python train.py --n_layer=12 --d_model=256 --n_experts=24 --experts_per_token=4 --d_expert=160 --d_shared_expert=0 --activation="gelu" --moe_layers=[0, 2, 4, 6, 8, 10] --router_score="softmax" --normalize_top_k=false --routed_scale=1.0 --balance_loss=0.00291 --balance_bias=false --router_z_loss=0.001 --init_std_router=0.0365 --lr_router=0.00149 --n_head=2 --n_kv_head=2 --head_dim=128 --vocab_size=4096 --norm="layernorm" --norm_place="pre" --norm_eps=1e-05 --positions="learned+rope" --rope_base=10000.0 --rope_fraction=0.25 --qk_norm=false --attn_scale=0.0884 --tie_embeddings=false --parallel_block=true --init="normal" --init_std_qkv=0.0515 --init_std_o=0.0 --init_std_up=0.0515 --init_std_down=0.0 --init_mimetic=0.7 --optimizer="muon_variant" --lr=0.00998 --beta1=0.93 --weight_decay=0.027 --lr_head=0.0057 --grad_clip=2.0 --warmup_steps=200 --schedule="cos" --final_lr_fraction=0.0 --batch_tokens=[32768, 65536, 98304] --seq_len=512 --doc_mask=true --train_tokens=325600000 --steps=5378 --dataset="wikipedia_en"
Below are experts of layer 6 (counted from 0) of a mixture-of-experts language model. Rows are named router (the router's row for the expert), up (a neuron's input weights, with its number), down (a neuron's output weights, with its number) and show model dimensions 64-127. Each number is 500 + 50 x the weight over its row's rms, rounded and kept within 0 to 999. Numbers have three digits each.
Before each expert's rows: "gets" lists some tokens that make up at least twice as much of what it gets as of all text; "raises" lists some tokens whose logits its average output raises strongly, later layers aside. This comes from a sample of Wikipedia text that the model never trained on. Tokens count by the router's weight.

# expert 16
gets: "a ", "o ", "an ", "i ", "e ", "y "
raises: "(", "and ", "L", "R", "M", "S"
router:489518520500448536535450484408432522481469468475501543395498474508581567465528451523640492564440468545499477574491609448468461492448483555528460512464452542483527468507446475553460520587494507
up29:456502539491512461610556503356508500528447430486454516520491437525453534416550433535526413528451520531537503445468557541478471458595569480588457504457414505516533567570525491488440505417496462
down29:554526438496521479437487526537469492564619450536490544514495482514432517549532559541532445544525522485465508499457443499475413519486505479500527498430513499477470460526461480561528490514443632
up30:483535491487578481455570537447501446483579457449536480506548559518503444586555421460517527505517562424433418508521542550502436611571513553496406504472512468490427546554388614505437485519520511
down30:499531427491563481477504476433489442488596419417467604565543534433443528584523486433511481460541537514423522456459560454543466590536546490478445428572510400555456509550469551478535543512437522
up31:459471615485580441466592501551491535466481495583489460526549480555570493477549477504442582458559551595493441444486538490466505465491476575524474528546490585516511618448525382562562458545529445
down31:478605500504494566537531539486469581426487457453539400519510554498516520497559525521504512519496466445580458535386462583443466460495537401435616504490593617438526504578422529489562421438466529
up32:542519487478542456464525516539462527589496464435503479505552530460505500435465553493545477520470336579482433473520565502470492502442407569558488494435420374527466452528598396577438510508631514
down32:525479494563484500443492487519500479473499552568491441479498432589520485502532560501480408531513550502441505557531485362660527474469517491540527497456488525495530375413539555540579448472477473
up33:457527461478461539581563418543499432578569534501452583560413541528524506546494415520582471434509476441535440472514478517546502524473560449475463517476530629411513467563411556428572481637564490
down33:566477557541422492460498479423526560525560564537498413485617459491479446600529457546528440546480535533536529521552471466556481474463435525509577520506466408477568552503438506540450550398558509
up34:515546553552481455429528443527459494515469604458441549518581501522533582499498522488490483527442564503492450582523498521429484590473552614503560466447507568518443526548525498571494542540431567
down34:434528504411563541540517557450550500488499549506570481425478463492429424447412492445514435511507419509498537407525467495538517444550457519466505509478546513469468406393550505499530475443507420
up35:475466570617531474563533461563518497566494460533375463347520493468503459449491447566505559463407465448497538571544487467472450558485538448520453452599520515488531473468602518517573401520520466
down35:513523535502482510536492630448476465520536504496496625519549529440497499475508574412428439519499522532484501498380523501491531516560566590483587471406401541433438557452434474396428522513490538
up36:491379535508433442445496522489610466544492513500438515568560509392530427454475476507536463520489528480495527616462500581542526494453431517550550536462373554495503483432464447571422579495487402
down36:554540458477447543595533567504457448585514546469569606534490396521390526528419381488538532561556584593484524469566529514442495531564480499490547466484470502360528472493478450627550538523480518
up37:506539520506477439518457564586484477502475432444569528529535563486378551451474496572417474425469502443481544577536460574507429474467488543422499480485484488462549498493564486553594531572509467
down37:488450412529593503485626541492560463527461533431511528559598385458461454483613556510497490435490543542535525519529450395424458486508448489571515456453368587493539572496552565465486576405491465
up38:465491483439574513528522537532470569485438417417418532535483566470415475467452497441509537536611515434440532481567488465560407582422486442487460536464558539486565520460487540429480486509486536
down38:521458543419468521475496508465565493441536516570551568514586433502578445542510549475497429449467491632579559494488489497428580516504550455538408432605423446426478471591509508515514500486526536
up39:493474523513557549511410524489546548499620423458490551455467452581435521578392525523528575473477518457440498423508486543512480507503468551501544465447472465463500484457452530497487515500483483
down39:519565527448491532543459424606572445449468437526530513562588534512525544535533490457502539582505552484531457570471461566491547522492414472545472518535457600403519471557559601453477603422478518
up40:572435500547523465607566540572464521540482513570500453508543511483429509583459448575431583604490468519440463498579459409545608563471464536476406449541460454448506523493460450509527543506467418
down40:539505498443515483491413472537554524435482506517462606509511435509445555408509532537454472472501531509466551504407368484533421448485491458395512433500567512491460551446570531546493601576488488
up41:559564484441444509535576544574458516646492518590463543449483442447477499510467467572500533457528409494481450575544442453529462494495501572552507446466483538466476452438502417410506520425576513
down41:590446463381507542486574426528579486589515480488505472479481476436440465496566533510483503533492546598399518536445514446433541414497499591560489523469448538516590491537355580508524529508447447
up42:500536524504479541505502433443532490498469420368548508358507515439436468457595503507499490493402542478657472440545501516504527473483624510512474567529523577549543421481534503516487577570503626
down42:387433465406513537472519544507440480491450528588469528688509494527479579511449514527481494531566508503556575503446426409567442461453430504455440390598496516487521533501495479451439468519458543
up43:583606507448486506541474487535502499544497457528586473525564492536577418537454531516486451501403531498488471516435593468587493567481528511448564473534491641553482547550555528487555517532553496
down43:473530611452491554434540608462451537472565495451525473454434436562442588463591450553591466489510492537546529542554489448473506484518434454501419378388477493469506453473375457480501403486480574
up44:581522502598493490478526501495481502477523477593500436531486440485505544474472508488451504472499510565553514497532497522491543539446427457567547557444521346454530575477511467441489508477543509
down44:504471568493526558460489461606537477552433508532502503492571509489544525435476631537370479533524539417477468443426501469513486495504528521479545481477445525443532510409519501476518473545507446
up45:488522442534488479569513533503485412591565374492591542669541494425478450499494554471507521426467525470448528442482442456516459535485463475567511442532509481525481568470445466507415513441486422
down45:516462505486527488435511489446550438502431514462504583493407554445530465482458537507462567450432599524581529469515467452458556586543513455543512499508511565496466592528588478488514474455541431
up46:418413519545503505485449379440482483527468529543552607436517506465490400431456511526572438528554514510571504575546525527510505482460590502587418560463445516414585564436428469593492470476553503
down46:535572510464471422456521589510498467522652480516463523566466497496456569588548467483467553497442498493471497426474470444506517503466487484410554512501508487486507481513537576452570498496568497
up47:362503492444528521486522450467434536547554464470411556463467541577509513494468391617490590465481462565560449550578521473407511484517474541413601443492455539589457496573466440527543462511522492
down47:573403502458419535490520474506519537557536503517517404498570440542532506441543567444424553585449527604479529541485559565528460489496425484578475563466528403515605503407488460420545594459496529
up48:483510459496449466515439548501474520495495394418508560532547485550512453474498548497561504496524540534486441509487434445606508487523473486402415487459566598514405495493518445486537566474508481
down48:457504490542475481460490521479516483476368487465536486450513580364536492522563483477490435515426537401408491503544475412499458543538529522520538505504518492566477551513510472580512474407589452
up49:531460598526553511490499412476497515539543550554525536558503429512468495498513509413450493466501416595508440586501584525429601474559402500420460495414522492520533575451479450497498568452543488
down49:433537381525488428442443485467535473448499571526454432520476507516527516553550501535505434462497521477513555483450490543546537509494520494522545497455495484508452517570520586466444465468460511
up50:535547517504470590453461435592504490431449512522423509468456570481533419590498556465555525522412523390504582479419488453503484465542507519521516525532429499454507534575524467538580530495493505
down50:596568495483489534544489454559501591531451484534435465508451548476491504549464528428468504564450538445597542518470563468460536427468492613456528531532475533481488608520572460530513568498508491
up51:548544454476453564465437386502444553503543556550442448420542571447589514540378478432480542514465600442461484470490480474517466487491514536379612489494560490441494500461420585492451511461480612
down51:483417539501520460476551526473504480493485500322551503526493472583515442423582559549450522424514346565606523442614453528539580532446491471532428541481490534528423423537540452505438469535392498
up52:492458500441470485435449497656456427520649448447509500528466534489496480498394474423437455499433481457478480452512531511406574514541429506493537495611460563539422447554564452491477497566472512
down52:480487446604556523549559532381545554611448585532471442466463539474545525587503509475513542526510492598401510498492500526488448535546534542490452509418520452436548533480363527547554528476493463
up53:507539462558556421558541464606437533494464473570477630476531556475523471534494532541489605510457568442503566508469477505601440424485564492537551389559546504435522557523570499580487564456513479
down53:520544404446459465508486419556509505539521470531515603530535372536531499516405573492489601543532469484460508492447430509460522556417492476504453382565553481457503523574539440553538543501482535
up54:530536528508553592518488504517532547576494503550512602438446501520614445559463467480519553497518457513547516494500502504530589485373398525568463580522519487543572574585534537534546503457588442
down54:490549527550562426525549536501454453571464432392524457469481565453546482571483577503505455580464525500511500478459509446526454459451496359459534470480437524519524523467439525472479530568590452
up55:533548525481463596558448424509491487489539457525460554444511446428516585499523613583440482495517536476556436491539592485496541553559460582470516520585481476540600505526480458552492467471536459
down55:570456530506492532531558446510506527623503517459416541522349514473453507555616531584490454507473443500544446537503515462466485398547562540445487500400486560600627591471470462401509559528486555
up56:468513470445556599541576533530556514453438428404383527491561409450458529559546543419480483526477564510461474473531431651441513566469490502474532558502478502435584428415554457561476538444463503
down56:572517503471436516490552517441501454552560451537555515460455520586476523519462443581530512509524516505526454484562482510544476388519591503483464507412478462478502331539565504498488472506481546
up57:525474433484439553537423507455513527449539634527425486553434542423484490462437500568524523544509473395496493563402507495564456445537542561517532570523502567475482473480519462501516493526396487
down57:527436475537553463501472535433466495536399431482446559411556530551563525504509557468555487512437551499445568421527514534609491481501460468496485465573499474510465604449477567540455488480596565
up58:510510457490549445535493388492533594573599503467512471419559460480494451520520473600486446400471458475515454450491447488589397626567413413545436549628512470476474512532515502524512500480552469
down58:513513546500503430475427472489610570442318510514445488527545509517504524503503528503523468468497526517444410510412643524464440456450478487497564497450511563574498518407498540490401497517475523
up59:433421454438562512474468483467512436447550566546495520487495545494570523417458468536528453520497558534495475577486445505510454446451470489448597416553622445461513475463424557557584423514423563
down59:536500519464389560592402467538539537485570436465511426515520470483457453557488419504487457496535515500561538477420570509523552476475486488505517495504521505497426477561593583522443530485452523
up60:480510528554434494532500426448509442527440478512469402546491485507560500422514420417488503394439443495491459483597454491416515526524516495487530527532563565433467520531403476550546500496571458
down60:402478515519507518513428542498480462471436532534532552407513466499502476528491549550473516463521476558505652507385543493522433513427431531500458442538524472522498504595554564457417486475549493
up61:501508548445509429512388487452475497510465481529474541461435541558551575546415506492417491529498431457455417421534486493524580503435475479497470551559470456494596483544438402600517469588505445
down61:577507478557550525468594529438551532433504467503527572504473514448549511434573612593531519477526529505531481455510564474487442512505508412481532509465434444560371510511467400470441518526484406
up62:482533513511471560467484443444424474445516408455480473581458471594518561489458492423490544519521482441468467552572513586518465509507458580505510610498557491453515397514512447580517532590498517
down62:483504446479443496601541612466437542497486477505445598465491544486549467509525406498466514522531501539532397575531500467515485485473566527504440434393510593478520512488383467451456423573425480
up63:491547524491427493461598514523504482538565464559602539474517526517523514552491427552504563501472540502496503570508531559420462405555486473521433548607482418414547530552479521414550515532498503
down63:634561552517500525526598506436474470573568475525531541498449562471486502553560467508441593475454468558538471532546514464437466509506471491534450484467474441477495554457550410461498547482539407
up64:546486573516496392496525416437443461550451461496444593445549445530440476526489540484521535585526505550509541421421480476573484559549420530533468457503468575577589509443464551505468552477531453
down64:546508448433492534457535510612513437581509475489547420545457575479487510466502408480558478446414478496477386446543512502516558511495504528509529557536476469515441514537473494491540434559462547
up65:416453549549470534518466556501455436466530482416531517456456473536521610506508514584411541449552533460479472550475568458555438452566513547465513553523527437478514479517520532536466486551577418
down65:548452453588489520497502481448417527542394547615494499504516427500527429479475530499497574526491437533472572581523435526506559475468515500545441514514496497423535505515460528476459565530422527
up66:558398488528477548471499551491559478533385556487464539510535441546513490456496533447576502554501450452524431407528529492390461494464480608462507496498490573500450522488496480495549495479394563
down66:451495539539530465515500455501462494553599514508546477540564528489425548525430573517573529538474425548533426529466494643453523504526451438480473527608488515495489500504558564468478493448573465
up67:531562472483475445466546473467492456497497531513482450516542530485595466406496551517535545535626495441498550455482589446473465493475478484469460470542427530560506516529564569561413484406551641
down67:493555516443503409492578455520546503411489525479411539468457470484505424556489425536359540509440509476431562515494481504509497526521484492471530579583556478534504398588520581525383431531477487
up68:469462588495520502608426509585548376477619573469565400500444430457480417606458520503518609399622524392513500529389400498477552454445521504512483589468509578414454576484533547552531512492499484
down68:559560467476474487531459497595518501478495583463425425486524526495439541525503471438462549556582540365502500480489440491507619484439548532453465569512502551562559502542503479518526441472434476
up69:526477536443460540527427454460478514434503540450511445476538511480522541554524525489543537410534484479502522627464517384542476442428471564458397411487475497523486508498429450522493481409521485
down69:472482503605468460427526480590476554464430581505516395461496532610461540489482448558540448592439472483488528537521443574470487595473595556507539519537539467462442517442517498458523412532478467
up70:434488458493382497471466470516428546416607457482583578420618519582511541493505479410495467529462471478504498552552561509593484473563512542472481495479376461460460460464520415469450562492440453
down70:530505531518527487460633512472477483515475505488473451596491471486579569537544495483435555500563529480436456490475576536482520477415479537417555523450554454527461535506482549535582444486524521
up71:497442515526474505501469462477465466476449495543515501493462512506494443459525637574499508498400488426473428586513518455482462543508532541483498521543503489505596512609495482594464448440436520
down71:512507478545461480524497514522506547438476403573459444487504447453547469525463450449479481554538487578545522469586515498408513508455520489595499428576487441532420541459507498520478539549568467
up72:554564488537503465504442511588604497487464508472498451508478445475614556480502454528484403430572460436535494517519467497612497542507465525464460428493505523446593487592487481507498420453529464
down72:540455525547501571435422538400496491442574531597547465619593449570448497549513518489514510486453505518483597539510586510524458523497502463479449529446540454480546438576433464516448595551579469
up73:442580463507527491391509568500516499536590472507454505457595407508498544565549487491542434609449575460545512521516525461576518465516580546450448466500451553552526482451511517636540522464442562
down73:567485484434458544544451526469533535414427506561448498517472432525538509398538493467580482476542459483492579475501445594507500560520496526470538396457476473456443512656412566485488481466580484
up74:507519506449505485554563483536560539523477437449459350539456531477538532510459494563460563435430428552423463455480474499444448465468451535567565469520587467536633557556441457523482426463482499
down74:530431541465527438496622550473484434464605486460532553406470621523366511455443436492445524479504552435553455513450511517489564408555462466436549523489480520477507478421507493474511508556460480
up75:515498545440481568428545387448547532470382459459460558495431573381511510467553434476493453440552415514515534555530478568479510447480517362509529481478514467397545525538478521567542488487538585
down75:505462549548468520554460632526494531514522522572612483471520510635477475437398574511444550423554537500539446439511429466592561496438515514475519485432521536483449484465464485603489492470518512
up76:429514492456403583506521643553542580453434579499532422408460516505566458509539596514539493556501544544579540539477470499411559491446437494486515554545404519454549515505531462565476446476464461
down76:439508515540549541499469469364542502525502464538463555558573454444510489547474431510497518553481523510536504502441521459446463542492459491532467464489527512486485489586472501424454589498513492
up77:529484529536484504482577516452408474514528519569462485454481495498567539484540462546492508442509522486380499464467447549547484542518472519517419513515501379492458461557416466504501516417570530
down77:474523371530564581583546494479577510447486458481588487577549540508476508521554470508427530623493408468490537550476450460492519483454429465563514492502500486594520453492534574456529525488528543
up78:456565487525548536429440423482560561563388508522557507565488512630532486545419488521524511598519472573605532519482493454425439426464538490491539517477523517489502501530580536494379482514505441
down78:570527526438523474564487533560533565543567539527477584471596416482540482466514553473401519521548430494463552562497486545518543526583507510458562528470513391509575479466422470539496467484506501
up79:546591511446461563493470545594529509546576473509484449440555593498561562474552533489508491455551521522549485526575497440474527405505537544526474576440449515531491485461466415500523410492451459
down79:450473508428492463494524414480495434514499501500544535563435466555503453564424483389476503499512468429487550498462453472543487509452477485542494494480452559557509575555450583439476549480541587
up80:497492430505551504548530497566497451571506472471428440567494519472422521458513609474455483507531544376521486445485473526499506477564530522599486451540549478488490571485505596469379535490523557
down80:629529582495465474452506488486480541527474445555595460539505490492539560595538482473519570623469491507512445512444488531523471406431485439458555549579471544466535504481580598563504490525519440
up81:533438577475536467521508519489552498491450455475541475477457516506394572557492600525430390412510393504504466507451566415536519430492526564521487571498512549571426541407548500558586520470493504
down81:486425478460503529506586460535617505494495527562438469520509535517472428527460449559467519527461479473477471443502451588420548531517409427408513518485590474418491376542446445544448482572562558
up82:420498434525630481502433467554507522518543505511459400527540484428549578527535538465524491559459522505372482518446606411533456458525437563521491501521473484530494430438487559474562422494470577
down82:572432635444416457519608555421481568456488572518458592475473515638512399525476457451509475453547482514501502444508481622470549491580553515517516507556538529506493542515499546517558442524458495
up83:553495540540374470459511425523470529486389514555562462559539457593458449420444584482460455449444425485470554474498510518618536384408493462448488535464471466431530441523516532521546477534494496
down83:486451515575539492504506482489532486544504491567446539530503446534497517590455522435437440540407518563470472534472465415451514596436415597561560514457518476493451463444486501552516501522467549
up84:461511470574534402436555516514537509449504504485463465470497445515390470441419527527489422591498595468544506475602580566532528529446451469530538530473575465495466410490442484535540516495468465
down84:478484514445489448404413457475581508536475506525499552560492500422529541525580489486494491502539442476529537534484402459486492597547446583504459447547514451439544571653534542497457514485499612
up85:564569606445637493490444538442474548538555513456556470532522465523448479442429489454501446519440436503383457562555532508450458460546420502498474439556509485509507479459515482596504491450484453
down85:470437453541559539546396595514378446462459524575514427494473520480522496499502564514597472547522613563573516449586567490593520571558445511514570536425489566514466535476483513483501449464534546
up86:447440514548526529474553430583511510502637442502485606521463405452567451507443491434385563496545507503516481511464532435453493523580547544514516409515432564458577497528518576547555606467503394
down86:514440493466498487451542511522499475484469548586523526526453430507529515566517553457455508504474392491502495447608420465508443432398546561471453522433482567474517452523560479425476489536552597
up87:523550506466506557545372498499545478447495470508456468489465481581570439525539501455475561495500533484574537497499444447555566513449510473445554415482525503485477460538355570456479505483525575
down87:470467494446472597442482539464432463541493519519523501513497500500457402493518510509536449430524479453451565531491480574592536478495457480537520546447529571477509447484492596471409500569419541
up88:497491485461540413526512456559460423593493526502447472544422540435530492471486436482652501453537472464419492490569452509486546471531459465502562483472501473486503470495459524472488510535564556
down88:449435445550507559553506451480615518632481440571527490464518501536455417451460450607444449460506506442567529497498467506469541541512543510539507526528488578534496542516527442373426462491473485
up89:543522528496528584475481558432598591428474492497559467535436512578495608545516560466423457610500504455486514517434458502488464532461486439493520486512461439608489508575580461641495521502525468
down89:514574561580526574470521432495590417555523541533514444503484559382381516579508375495528536600513470451532504506531555382509515515524557526508508520541420462490486542525563505614433503479508479
up90:514535508513496483538476578490487501545507500509411538559525520510539459470598507576550515587448428508493475418454526493483499475461541432465488525492444445573530548526573477493571488433506496
down90:525558472589486519462476509547592510555435504564489580582363407432538553574491509553505502399478536450519582528414470525420415416590491503590462507535421481516466485525560450553447582492488406
up91:451514482519470525470522540524550411430511470453491478417441507448482598457495510447582540636524434482421553453549555471508581496533469469452449615408514544531628432463562545502432519423506508
down91:520583513492492460338524431462455493566526492478483549557487521620516525511444467457537475443435466509568413556529424568476488570534515554468435494588585445529480572525496451538444441482467490
up92:451407461552468486487399599367469454494543472442564551445453555466565481552536462572492493453507482542541455625445451477509511467569587509484512516559539547359502466480495421423489465510451569
down92:500477583445566590509408543482521487461538473475464445487512510371529567513424411512593542447496492461530463457455519547453471494480490588574586551456463420539478483476537521543574455570470508
up93:545456443552485489427465488544415559552494500497608543472522470530451548440533540499530447523493441486400441448545518496421539525535486547559431505471522475493503451518549473537464632519449440
down93:496591614474646516496580526537411437450453518492536403527497570533522551489526529488556499467458556451521389520468516466491479534399507482480616556464526521539491549380504530473530375467528426
up94:474445573486475536458456531462547516441496405461570570474459565494525467462476553497461529470496489417522522486496552572580512536465457516462493562527405545444440528458495431510373436531546496
down94:380465390532476515534436518588497505455515621568502485491443446533483528511532442569531495531580392494468557428417527575554431491428495458439515474472453476544533469470436456499497489466462526
up95:535596589548439442486583545471490444510537534543465581541504571460428474588549384504554525507463607513528541549458581443465452418463487433549496598522401445427538436505489455456474576534577436
down95:543541545562500579503560502435495530613550511423469570453501516552437492519499565505411426466497501479550464538515464521477513484487531566536620430523499480452619458502427540365560543490507507
up96:536536473542405439538465571563519518477527460611497450585508502525522527554525563544503493456425405453507577615480541495573463513547474505459581628475448523489541542539534468468525477420545499
down96:551566555488389477472529517443468364524544589440540471492546504518435504540489583381548509493515498500535551488436464446552539516459519507497539603603592557470553541537558358532512551535566493
up97:528539510449514574492440466444489458532533468540486479525545493514429492480547472503508526547536459544386612563600581474488523555523590511504423587426500470498580411581499480610612503510502515
down97:458505598553490557459602519444483498438454533417531513480465498487555561453497519387505413490489514407599393484561426554432441489429535524487510440519525479462472514417377507487545484505493417
up98:510611448432498550492557496550559450505474406572555379498435455523443552516544425580594503495456516511477474493398576494518531476501527528426555415498436547487468427564510469455492506523551587
down98:510432508507547561574379563509469479474490565450534414543538440559534485422545517399430448548532559480438538471535513486535514507559481561484451535546512520566561450575486589503556531434406425
up99:536425420542508488398489569416490443564457525556572478519539493530539657539594516467535521586481514439439537537544554511530486525469413469469469517490526449462439492496427461596532511459526598
down99:436463489489488441547509533426489604519506388525494500406543452485499566540552535374491424451593500470493475446520573577503469505511567540465461520531511456536478427469492541567470458534592555
up100:521476539481456531504502531545433558529452577550487388555501479427581553485520529473492536585466574587486537605446448551489484489534499557504503449501456464543569429499551509482476499417428510
down100:589439366523477543533482488428515519457543424462516488438530530529433430497505498497446541464553472544503574416649447545452531496545482456462513509507543493594462472563483588505483459578542501
up101:613480567464481457478466449469434608474483513517607431485600464458503525493515450465479505468487430486403551505460541526410545449460517458502523461483502513521412490517507485527484595539548503
down101:567490441366596493548533527519386522554527506443500467489529626467441531494496508488493532478531560458468424476588439516515459545593452576395496536582614500463526584476504559521426391445503453
up102:423508549523441508461512470560507571536470490532509525540447442486488597483470480378472462514511521474423582532534578445579469446558453437509536628541471502467516544488530513462474501544468490
down102:479528491433452548428473553533559493497529610529400462484433462515469486602582614534589359484536424488510506565470364572513487519563616474541409472469585491451488546449468534544545511540483473
up103:437473534530562573560543500449487457509529458483504560523493479439487457521425560455620570513512472457441518474482518518569436471501483482411524503507481517506526509441453455558591491475517393
down103:502481439524424557484473466533535515468503510567480525469470543567552467526526516485372484464374499497461445466482525465456510526500520499553487548489458554486508456515551494506449444500465482
up104:494488453584559502514546478487433571461505452500462563500542488468509504568483498621513455497567407547467475479566419355463623474494504466499516446545497418449477432476550521484564458533509541
down104:445549565506557454489502461546432530462506509565488424506548450506528575531481543434476476492496471575450466529579484534459460584425488506516440375549465511464433485552547557488367405518461577
up105:554550523536520512491529441480471499528492490579496475451512547534524474532554509461485528548411514446524470583590488540442504534444464503425474543503481507481427465558526553572451549504500546
down105:480438463492628488493474539464480508486436391417418484449585488535512580443507461495491427466500539521471528502526546490579494374540530486412451472514593455518448546417410528490507452548444516
up106:568494479472529461464593475483505499526520528510502576518454493590501510554410552520501538501466553505497437552532563481480538544574478429381497514537438497527494540428544482479579469515557591
down106:503484370555440467540491556499592503415510439449475545518539466458424514471559468523470480513531529529469551443514478472619465484453520580432550533494501469453517426496480494498469444537511443
up107:521452542487533399481426510475471495498501472443500542427442484484513582446525485465606527483504450524429499431426511491515477611510516572546511496511464472518512428501441466577462565542539506
down107:533436518566491520457442548540528486492436488500498406450475535535512488479561523468470446487381495467483450522540493551581528553634509603490479515399520511514458487532566589457479466456482488
up108:539468530501476457444469471580499485517434535520487403606525521569492478516522566423495435453448523510544523464506527557471442435462528491610380565500432490511526504544470456526556544578517493
down108:483481482522454537622528424524462524451603574497448533417517565523532442482491472519534514566493537536519427488426505539502539562626406541492576473424499541484432522478422468425487489490561557
up109:552493466490436442546518449546505548465547424518461597544521474467524558414513599464426592467544500448568542497487596548530424506472426494456596462584541503583498463560527457456531518628459488
down109:604518578494445430475514495445452517497479463473468569574480432465408529487554558553576526511566546527493476531586452542484557538511498475383479586496531550432520505496541484478510520524481432
up110:472544551470489490426426469422488415462517517511493530479398441471481498454524558543482530467447469516470557545507441466572452463413608577513541485533574530426625557493547524498541505462467543
down110:514459488535454444483550573493538503520502524515495444513537496524543506475500505421503510522508545520458497441585641595502529547484489448405513576497427432467435474492449461492539518520460349
up111:517497491511521504512522524542503549414576529565525504544571426463619438524537471506623605512524572494458501522493507430464482499514455492421473404424552506463505528453553478537422513563509544
down111:433390483520413549532501433497616495500434487571475502535485447487399471432510508498420602544460446503513544504520570538483473499452524481558495471562538381487466550504490413428561448452517433
up112:501593488532514446512504490589537503399484484532542436496487454432445435555528482542441520502422467411524523448527503597536493500543496458436503546494519536433535589452548354448493493476485512
down112:486457457469455574464505413554516468514516496543450446450529565450416542500528518477467491494453467407484575532487537553572490466535547500491537501474545538504528453608454556412497488527444456
up113:463433526577349333537495429563556441580504496446482582406556388490452438506533544520479566551454527533518434587493458457522561501527572433505474495516484426540524485501531570470418511482595475
down113:596554549512536466427477426534493498572557487462540471633476453490545589575523474425472519581487560491476543472556447420431480512541584503441579477459481444494450582525471460487529511481553543
up114:451545447506520552556448501552551530453595481530391456584551496521583415543486545573413441525545509462562508510508510478488512562488457486584472448439505557524504551488468605508524488415420610
down114:487491486484548597430501463436522511416400508459554444354485510559419388510545461548408410457500546560647518514581486487464510482573464488522544452525481546596477492391478513419504483462584513
up115:461486571441476424530520651465576577437524389506461487480502460415468547521478477520462590522561484479422514474498374409508457528556448625553605515578472484464474551487496555521477486476489529
down115:473545440473470494502512434447595572539504467448499466600566558491557506421436481451553477574447461518493474516571490435486453491530471453560434515524388478532445488600553481543402478498556456
up116:576531583517502510470573436538487512429467449483526526495553523454477513495532547491487439530434492550449478493503545502398572499511546563567409482483420524571542510432474480509481458495530465
down116:473514456544444522514419589563509502571453477584502491499512468548525474512400485523385573504542545391437521496501460418554509434430506445484516479470534443459421478572520463556462473527549447
up117:578491494559539530513498521587455543539571476403500485540470514586508493581503507437565543547547543605439468588444514437521536510532499588460566497415489502460502578522508406569496518531576484
down117:477500479477548547451524426491409426482490556534493544648453488558519528497459543571531507484488482514479487500517548604520492623397457553498478483543442464463455557476499507550528502492450562
up118:539466505565510495478547529483498499566515570628523540605430505500560484495514501480441553496516507464561519490540437449526491549465523467530520550474497473444572480467473574464550559495488522
down118:492576385504555464508417512447497464412456464484557592572530453509515548508442518544530440512532539569457499590522454487527523494472365450522499517518523578497482526526558452526581447461432526
up119:435483454446566519495503496433460530460523461474466488602546405564601476473478460507543498532512541466593488596429558489383502529525604592459527514422577565473515477460479503496486457500540532
down119:517466462437450571535473532538544456584528499515519522478543470386401521452530577475562488522524510455442390470620508593562506482543516507487464521579438457409419494554476502519487453534485468
up120:562545481497547462557454407503503544399518386451435502558527527385473577435480504449384574603509561448567518493486544387462442484519510502466454540515499586535403482530554554552536613554502519
down120:495576514461457484530517518364376492508465532444400564402557562402506543395556568476477583487421471594559605520495506570539560488548534458563521499458507418530467571457492460422523504469503473
up121:488496465469443468569376382535523541623466565553511501496360481486587430444521581485574540512441469408546594397518473483429494442420462523604442482568524599576369500518477537568448495545445535
down121:444505522499476551402569625518504482446580499471439492569517518527531410524451476464504512441480476602490419497533471471613463500493498499468500494503543515431534492555522490386459545455570490
up122:457418461473522456465554441498530426534500475441479477497480478569517564400477536351492528501387478525411535467579517509554500584498459480527464412480515565485547411565511435600503515536478435
down122:435529590495559538472534514430526499510472517451500487582508512472532479513513490559469502484479460583539522555544573446521432419405514525589572539484461476456444479468426440461553532522565523
up123:550542519501543444487456482559613448492452433437545553415466509453608471484514492567564553492525561477449456463586526525528557489548504554511478540526453489569555531475517492483438493505453496
down123:529537507424505427458447405604427554485529424524574503496462486439496597475515596546500482473521451441465532507478555544448451501497496414569450597499545547557499564586461450477446547496505518
up124:543555517472520586427518409461530494449521479517511538533504517453531453463447445520453503435419526463457568508467461527503515497568511529483566444443509525476453508518521486548602524441512514
down124:520491495511443464460503513512460526577517570547452433492551471524451433489510456510498489409461516476539473471666459539550429522499526498505462533502462519503545435527463486480530420450539566
up125:562466489479517499545471446508450431603519579479432499540534441506460506529486460478480516512532552449473467466414490413523553522502511506438432577502553567512509404408501506590524477487451472
down125:567500463417487413483424467473527561434525452508537572409534494542429635498513503571498489483424461475502485523544526644509417581492466455541507512574476449509487504520561522494434501602551542
up126:474614536472526551482522541511430461477433519510499538559560475570503540521539503445441509480469432437523537486479536495532474480510492484508508399564518479510428589590525592565477562426552532
down126:476565459562512460543508418499515471562422480496467488554545409481460579549518558550483524547469517441588547559417485479497405478387440458500548421525450445521449598505431623503525539500497554
up127:484428574500467469534554534533540492473497495459517521489434440487540521491596563493484461484521432548477400530520580443500473544477436620443551499448524498650566424519517415478430481432502487
down127:501601540476417415491534558511518503481483456495521486496522637430454436473489473426540487539650528455533450501561500540502545406563490462491460566531478510440487517496498497551560465548483524